python train.py --num_hidden_layers=8 --hidden_size=192 --n_experts=24 --experts_per_token=1 --d_expert=384 --d_shared_expert=0 --hidden_act="swiglu" --moe_layers=[1, 2, 3, 4, 5, 6, 7] --router_score="sigmoid" --normalize_top_k=false --routed_scale=1.0 --balance_loss=0.000112 --balance_bias=true --init_std_router=0.0228 --lr_router=0.00154 --num_attention_heads=9 --num_key_value_heads=1 --head_dim=32 --vocab_size=32768 --norm="rmsnorm" --norm_place="pre" --norm_eps=1e-06 --positions="rope" --rope_theta=10000.0 --rope_fraction=1.0 --qk_norm=false --attn_scale=0.177 --tie_word_embeddings=false --parallel_block=false --init="normal" --init_std_qkv=0.0368 --init_std_o=0.0 --init_std_up=0.0368 --init_std_down=0.0 --optimizer="muon" --learning_rate=0.00898 --lr_mult_o=2.0 --lr_mult_down=2.0 --beta1=0.9 --lr_head=0.0104 --max_grad_norm=1.0 --warmup_steps=200 --schedule="wsd" --decay_fraction=0.739 --decay_shape="sqrt" --final_lr_fraction=0.0 --batch_tokens=65536 --max_seq_len=768 --doc_mask=true --train_tokens=305000000 --max_steps=4654 --dataset="wikipedia_en"
Below are experts of layer 3 (counted from 0) of a mixture-of-experts language model. Rows are named gate (a neuron's input weights, with its number), up (a neuron's input weights, with its number), down (a neuron's output weights, with its number) and show model dimensions 0-191. Each number is 128 + 32 x the weight over its row's rms, rounded and kept within 0 to 255. Numbers have three digits each.
Before each expert's rows: a language model's description of what the expert responds to; "raises" lists some tokens whose logits its average output raises strongly, later layers aside. This comes from a sample of Wikipedia text that the model never trained on.

# expert 4
Country, state and city names in locations and birthplaces, such as United States, California, New York, India, England.
raises: ",", ".", "\n", " and", " ", ";"
gate0:115135183125092114140138104175154144126145069103131159138097116121154150112207106151132122056184184147103128103145200131089120093061133092198129117157165138142100095080139107128134103166155115142163146091159129129139145117195129125111049147098122148177109133126069116140171093132085129121079143135120097091107117083141128159122102146175172113182108163111168174121098147081119122123106115160100161165164133147132114065115118191109115103107115121160109188104155148094199164106129190102055109158090139105096135166156090203114168109111160174118175180180139128121112085185137139099
up0:107141135156154138149062117100102125134139144155147105158157200121162119126124136090099148039157106170129085178188071100124138095133111093123170146082140066103172079099135111097133095138113085120165112139144113147118151140237116140110118180121095096165162208154178113115103130110124184159125158071111152144103123148093152134104170089142094136111132141075129088118173125141089118122177133093133153138143156201139181179123123142163167134114116169159112149143076103161160158174043109136091134065114117152146135071183168121168146112118140156134085107099134122127052106153111156168
down0:139139085125133091135130132170132133135141105082131113170139099110163181120095107101187182160088162125115171078115161186141106127145172137148112121141089148128150142146114116168151170139102151106141183126153134191140194096058111161083112088116129119127089111130064101131115174091141110170101181115113108119088131139162065031094072132102069090148092068169094203053130097131145162144096105145122131173115122093136141094151133129123135146127132075142104086104137117074082154167154119169089155132099149177153101102115094194184130185123145128107159185083164115117141124122194152146
gate1:143151145105090150171165153095161136126092068157105124186165152161097078159111114160139059096172118154148094130120083160160096085109048107096118102093092145143101085076105116098173173153137111162168097126062130106157186152178112122094152151156119162073115142126189153127129128106107111162076148090127130153133157112106155172129057139137147097107086129108123184128207125134126142153152101107116078150166161086075180166128120107112185118121171129137163090094175126194084143122097136084127141141137176112100156110186137150143100198172085088116141162143139146177157070121154102121
up1:123145049142101179134108113108198145126131132173163118142130111144151121149134101124135117074136168184126142129134129164084073172107105169139165147094071160135165170072161084148169172149136110138145160125092146162170157110115157118141147133133118132154078134040137171072168176168167042128173175116129152116147137130043067116102119094134166135179119099112103134143100110147118125122104137101125073113107084180135136091065135135109183065139131067144191094126126093127068127049113159118077082157141122121175148136150103098135085168153113135068111129165142102115122124143128105085
down1:137132186173151111187169124166152153089094130076134187114134182183164099180114109194140121134133105147122125158192086078100109158116034127151097055102107154111157141107103109100101159160154117203099119171125144155116160124106083119160119114114163092163135150131089130124146122180119110159146163092135090187131194089122134151162181133137105136086141116075038113125107100170118140136106077155156109153114099113120162070142097082070111132137182117146085117143168178090134102076112126129118114149137137064174128087118186109114128122150108112120152143139129150148145135173181053144
gate2:090125158131166109146127111126192124105153167112105123161148085145153160100136137125137066133119107089172085135179180142055126100145124056118099156119126168149127117139098127100107138114088120149114154046098072167133055144138114169106044082133156151154188159100131139131139151100109105113133130169162120181101121132034088190118109112136137139109089132100130127161155106119069143158138104104117086097097074116148165135127124152074104122106120122197102084117149110182054141131122156122114130090122080085166112162148132173177079068140075152106187180136127116070089175117104146115
up2:102132125146145156158126099114169136069093123139102060113166080156163075197126082112108166132104168125140043118159145189120194149174072106151106092132145139118113088129110083123119133053126112137161155088064177152126142136157118124135103128107151151158124154106130126106195165118137120101098102114121164140205155121092127074139083156134112117091119178075119059102151084111145155151150083118102106082128121091150161137113126074092124098097176122151139085183147115142096144099121116084083133095114088178168099163128104131111110130180115032144115085045135105135117153155149076157
down2:111142121122107129133114182128138179076077083128146196159134141156134146170200130156157130122095157166129141151149118143146121123096076113143121152137181097152048124104081083111099168221096092086197076162106164150111149106126086117185193119126130108097088131104101086131156152126132127094118144129115156148163198122175154110139074178117120100148055188164118104100086093106119108166159108108123085073035136130082166127115105165127078141123174136173114143168141140183151134117135153063107116127131167117145093099129135095124091152106075100138166162102119164153113140168176132126
gate3:076150129124092143123132094185130134124148104098159116134094159140126137107132182100108171123129093133138109159081126115127193122208084150133144108105113129146110115149077092138126139107133066109195146155111121116143127111141187168164129142131138140043134127182162149099048115073103146117124132164190142104122149156183074070200126110101125090131159206094166161117132121056142156117151140152197101127179150165085110148157094167097177148141176124184189101100066145100141095125145164120127157153127107147013135119085128127129130106143130110137140131125144124132105107145091203098
up3:083190097126154165157120088151131178129110095084062146100103077140145091092098123077112147138185096130102152192141138136118157166144120127134129084138143145192143158150158150105171146115074130121163105115118144125137132187140151134157095143125097100078129107078078124138132172085154188103163112158112156123145130123138116152112140130165114124165174185154141089148106079129168205158120127174160122088106144171193125088106159118125149124120154154104125109104098038055110149083066120093061170102093149172168129129163073105142137130149080093138135107110082089221115115164107086093
down3:199104168128130170081142185126078163153138210096083167145073141134128133136112056041135127094106094125073135159109117140141122093172060107146117148158152163116068129149120124161175106189131122184111157147136112111109131132126126085116109177158132140185082123165168181129163153156092129158106101126033179146177113102086146101125128134125073110165095165171114083104134098123141125159154131158101120119093115071176119128119080091121164132140102123121154087113152146084150141155052130189134123131146102117119086140165121125057096088112112129099171094136086126101157178104131089095
gate4:147118124141110108131162120114104185070156119115152102104133095154165119122129132137151099143097120157213116135128085125082117125102146071087203112105119100150185097080119071126174192172074108138120081133195122133091123073127112108098181083059118127144129109098096168064162155085086145099111037105169153122176119084098102085125109176140159095132150045105082125129174161093109092103130120122123123161078069114137149134154109160127151155153118099082154146108110122119119132120096117086162096080124101086163199169071138148141113092130131112154202115114126108105127088101126143088
up4:143129157122166125115142117138109204112191158092124092127158136169139111147120127145130103150083145140156163133103128094146136127101130079122203122106111115187147102076110066068158170134109110097127123125192138167120153110081118138085132138069194146169125140118146154077167102100122191065107102129130233125162111109127103096153114187103081107121126054079149207096130173139098069084087114141158098150102117102125125134095063167144152142148152091064125161151081114090172092070116102099103078128082138136127203171115139138149083121134090139157151130126125144116124123128153162098
down4:139113146066091163106136117058167112143136183109109111082143180101064155169090130146098119108156114180126141144183100151137148136110120102140117129146079092105116154129166107083131119135108193132178097175142108163145190113121050100108142108114161133086118111159134113089136122176132166096151112111144081092172123120150121202142105131113146103112104137173137097123083080086131091169109184113128168081156149134116118118123087166106100159156156100142151176162101136145082120188177111119124027128048080178149063143138181111125222098131094144099110126127161147074143151102098116112
gate5:153123134095121119145081095059129195104161136134119125142116135114133075143146146120097154169142082118159137196093099097121116074126114163160108106137142095188176135150082068132067140124108123135120106112113079105140141127082079143104146132108144147100145093125160117142148148130090102173109157117095037088109209103127118101144141177056102103161139148139134067167162126166153091077172104131170131174136117167117111159129100153080165089100074131115160100091098141101099088070097127135175137131102123195122108113182157168117148003161157142112160149131162154093141115158172136089
up5:134190146107123189183180133105110134115126149108131099141115129172144138096093117139083101167149105146098184115123187137128144151100155147115151128170113159063099169206158151159129153132129084121126166093108096124086142142075195128112154219144152196081107122129097127110112117128122136134105076107144141118143168069158148145119158141116149123148136061118170101124124217169142141111137122097080117064160173130113131178111123181154191153131162151083133081048186095169087140105158145099162090150095090162123132124127136129109192164116141077116085130148147102163161180159153073121
down5:130090091182137122137097136084157107091133131173126091171072126075174150139097116133143163140174116088172128150056180087188083056136140110200099129127123133145149148124158147117114132095090169167120113126101137097123139136168090092094145153108144075175103106101144102142135118106176153143130115163139139184075147118120140098061142103151154081098131156117129122132100125089137135111151198168172119119151174114044107051110132130060111108132115121134145180117087122139118159146086102151049115174118091119100106124108095074135139117174120122147141172108159115119108077113046222163
gate6:143167112094172143161111096104064122068156134111132153129153139098180119158080164108169088071135140104145085124110174149121046118160142146148144158207107105118161154141080120122139123172166064118083164200146143129154140112105137117144124119134142118087089112080117095162164140099142106172102075097120081119088136119096121141087119135100110122115170174120141140075089143142129069124098124068144165155138177126132089129154162113118044113096139138136117098063133145057076105101102141160157094105074136196077094087168155076170175121147095147196152073152128170157106133132100103110
up6:098154151094137146097113091104103074143155125143144095119164122087159111168101187072177122142138139157114118153135143131123089118229173144174111208151085145136142136127128094099119156174111061135141186212124139139179155102127108127111150066168126129146080116086165112148142147100172141111088099036059149122095187127118117095110160117149096154153133123151150100134095118108114132136088141053146148135158168142128075159119153154159039110081143103111144078122132143122091120144171103144133092163096094172100081145168149077149144115164107126109101094127092147193098187111115126170
down6:149136152110232116142131224168143153114066147138140122142168148085170130172151101092159095123113137075141109054146134150067096091130114172112102191072138148135096172136106151116133137111113129146070110194131119107128124131117167085137096085181087174161100172108074119127134105112121170134155057197126159147115090117090106108127125050152168158149158103103099108118098126150141132107161099165214141107168167126141090104133138138149147127175103149084172125144161179125139178134073096126132141165080070106140177129133129159140134126149168115190091150174158131132110111135169146140
gate7:102130160186102171105118106150077161124110070137115097139159158095112147150131206163080120143141094132118105182153170123150138085099114142100171070114084117118121127106114189121136148158100144103151107137077141078153111075151178121092161158093119116192149146137148140106185175135102161172164048081122145137171166091194133138139136059103094128142075103110081101146121198115148206087111135116113137095088125119148124162110110134188101079058090102118124139126132096150101147165137136132150151068160092160108026130170184141130122145087173150095121117088114127159102130105128127152
up7:152186089108110069102180140160129122111161147180080140142097127076082125077113159157114141125152140145106159102107148097078104175097185145098146117129085111064198122132189112102118127207121119171166127151112115131141139156133117136122123106125091157113140109134127180092094118092119137167088126130092173094094143125154165088065103105099131179103123147228150121104124084135086128117143098082128166085095094081111143110128151146153100088150110089074227121098146134053120135111167100180124131172143134046173105103147152106125136157198158120098090123145162093129099154146143086153
down7:128097104118082120129173123134107138143127107148087162152141183138147148114098111105120072131221106121094188113113139066140120092094073146060118076175112188082132092141129064128102096133052153167137105185116166122144156135085151164145076122139158146101183139107106101164100163158143139135141154167089131109165119106097164106118119090137126143125145082155153110117095180154133174079094125107115211127141133069169137127118159068108155155105163144097122117090150114144043096161142165110148129120157116160118113128134121148164153155180141225156141089131153194150103073167130186141
gate8:179174041146074168100094102142112125091106160111188146108178149069159148102107103132186085115168148081135161119083110172110129184153146115133116152173203178124112112151169194166190178093146091158124114083101151106104113118154110161084107071125141172155123153175141127173082099161130103111122156133165099146113086113054146118129145137114110170151177149130118129133132126068097084125158079157150137155127182126147108088111142118131208109125112144120099138141098071136141139154118156146102077142172092136155078144117150125070146113065170155127147137113113102165190092114086172151
up8:058127176114159119098199174106120099111103174136151154124152088137114095131126125036064160098116105117124132195185169106153165082081126154124097151055115116173135180102128113086034117183071095126123135122096124078129113171153104107104129166099124136114122139090087123152123169129104126136108087097113134140171129125172144120148172150134149101074093113129114129136179130163128183099140206111166117105179109147088105137172126119129081133156088131105155118147129155096134113052152127166186162116096142103146144109144109140197088107222105153123133156125163185126098147103149120085
down8:107132190145163114148135149110153084125178134110082090155094095091118130139117124121154119139146150073152138185161113151217127151136057137113153074146197076122123105133143128126146170150119115114153138160149050173183154131122131088149141145107131096119136178101117108102137166127100160117090106091130109131095066104131084160106115156140186108121112155147182179074116086154171134099109169103153096134147153051157133123161140111081138156122130154110070162125122145139159132097146150145185055133045132198148172188075146071108110166110107144171149123064135148084115123159142068081
gate9:074143122159113113140075161144168105158127126121040106142118116108154143111105129090107089158154113106143148090109120135159132142098103112132163179127139115127138140123174123110077098139102129051149055177136200112104173108129143202157108065103154157190059083098083122118115147155106152052084062163143136114125132106103165126120142064089144130082164096116162113104154131169164143144127184085127152185159177133128174159146221101155184103151118189164141121123199146114156158101116123101105134140100140150148129151128144108120119150162055095125092159168144161164174115138136169113
up9:118101087106112103078161087182131107101126170138111108155153136139168128084141077144096095111148143119059141108146109160094123131158165075115143116130121183087125146157098061063180087158097106065152121136202107200134085111155049125168092113132119186161128123045116133099111100160147103121082165110140158118133186116119138144137195103159120131144184112120142118071144124126153151179110081167125112135108123176082136105107088118172106161186151113128138162175164170148189126177191139077147143134164149154122091093101171167164104090091135116131097094162121095085106128134142148086
down9:136087167107085148172108161117180154111086151108138071157097082090107136183130125132075076098155136149118120177065177128148173070124135120170149071111105112124091138124143102154102179134116150114146105166142132131136125119127113157143086114119099096090176099114166122133134141165090139120099117112105184139131090141160077127161148148111063088098164097096128093084188085129178095127119173019147127159119162087116122155092140157154096089153180136168158104143119016138150083166114155130140157134139156121106082151146097079072186134140113073106141151084175125099086090151104150172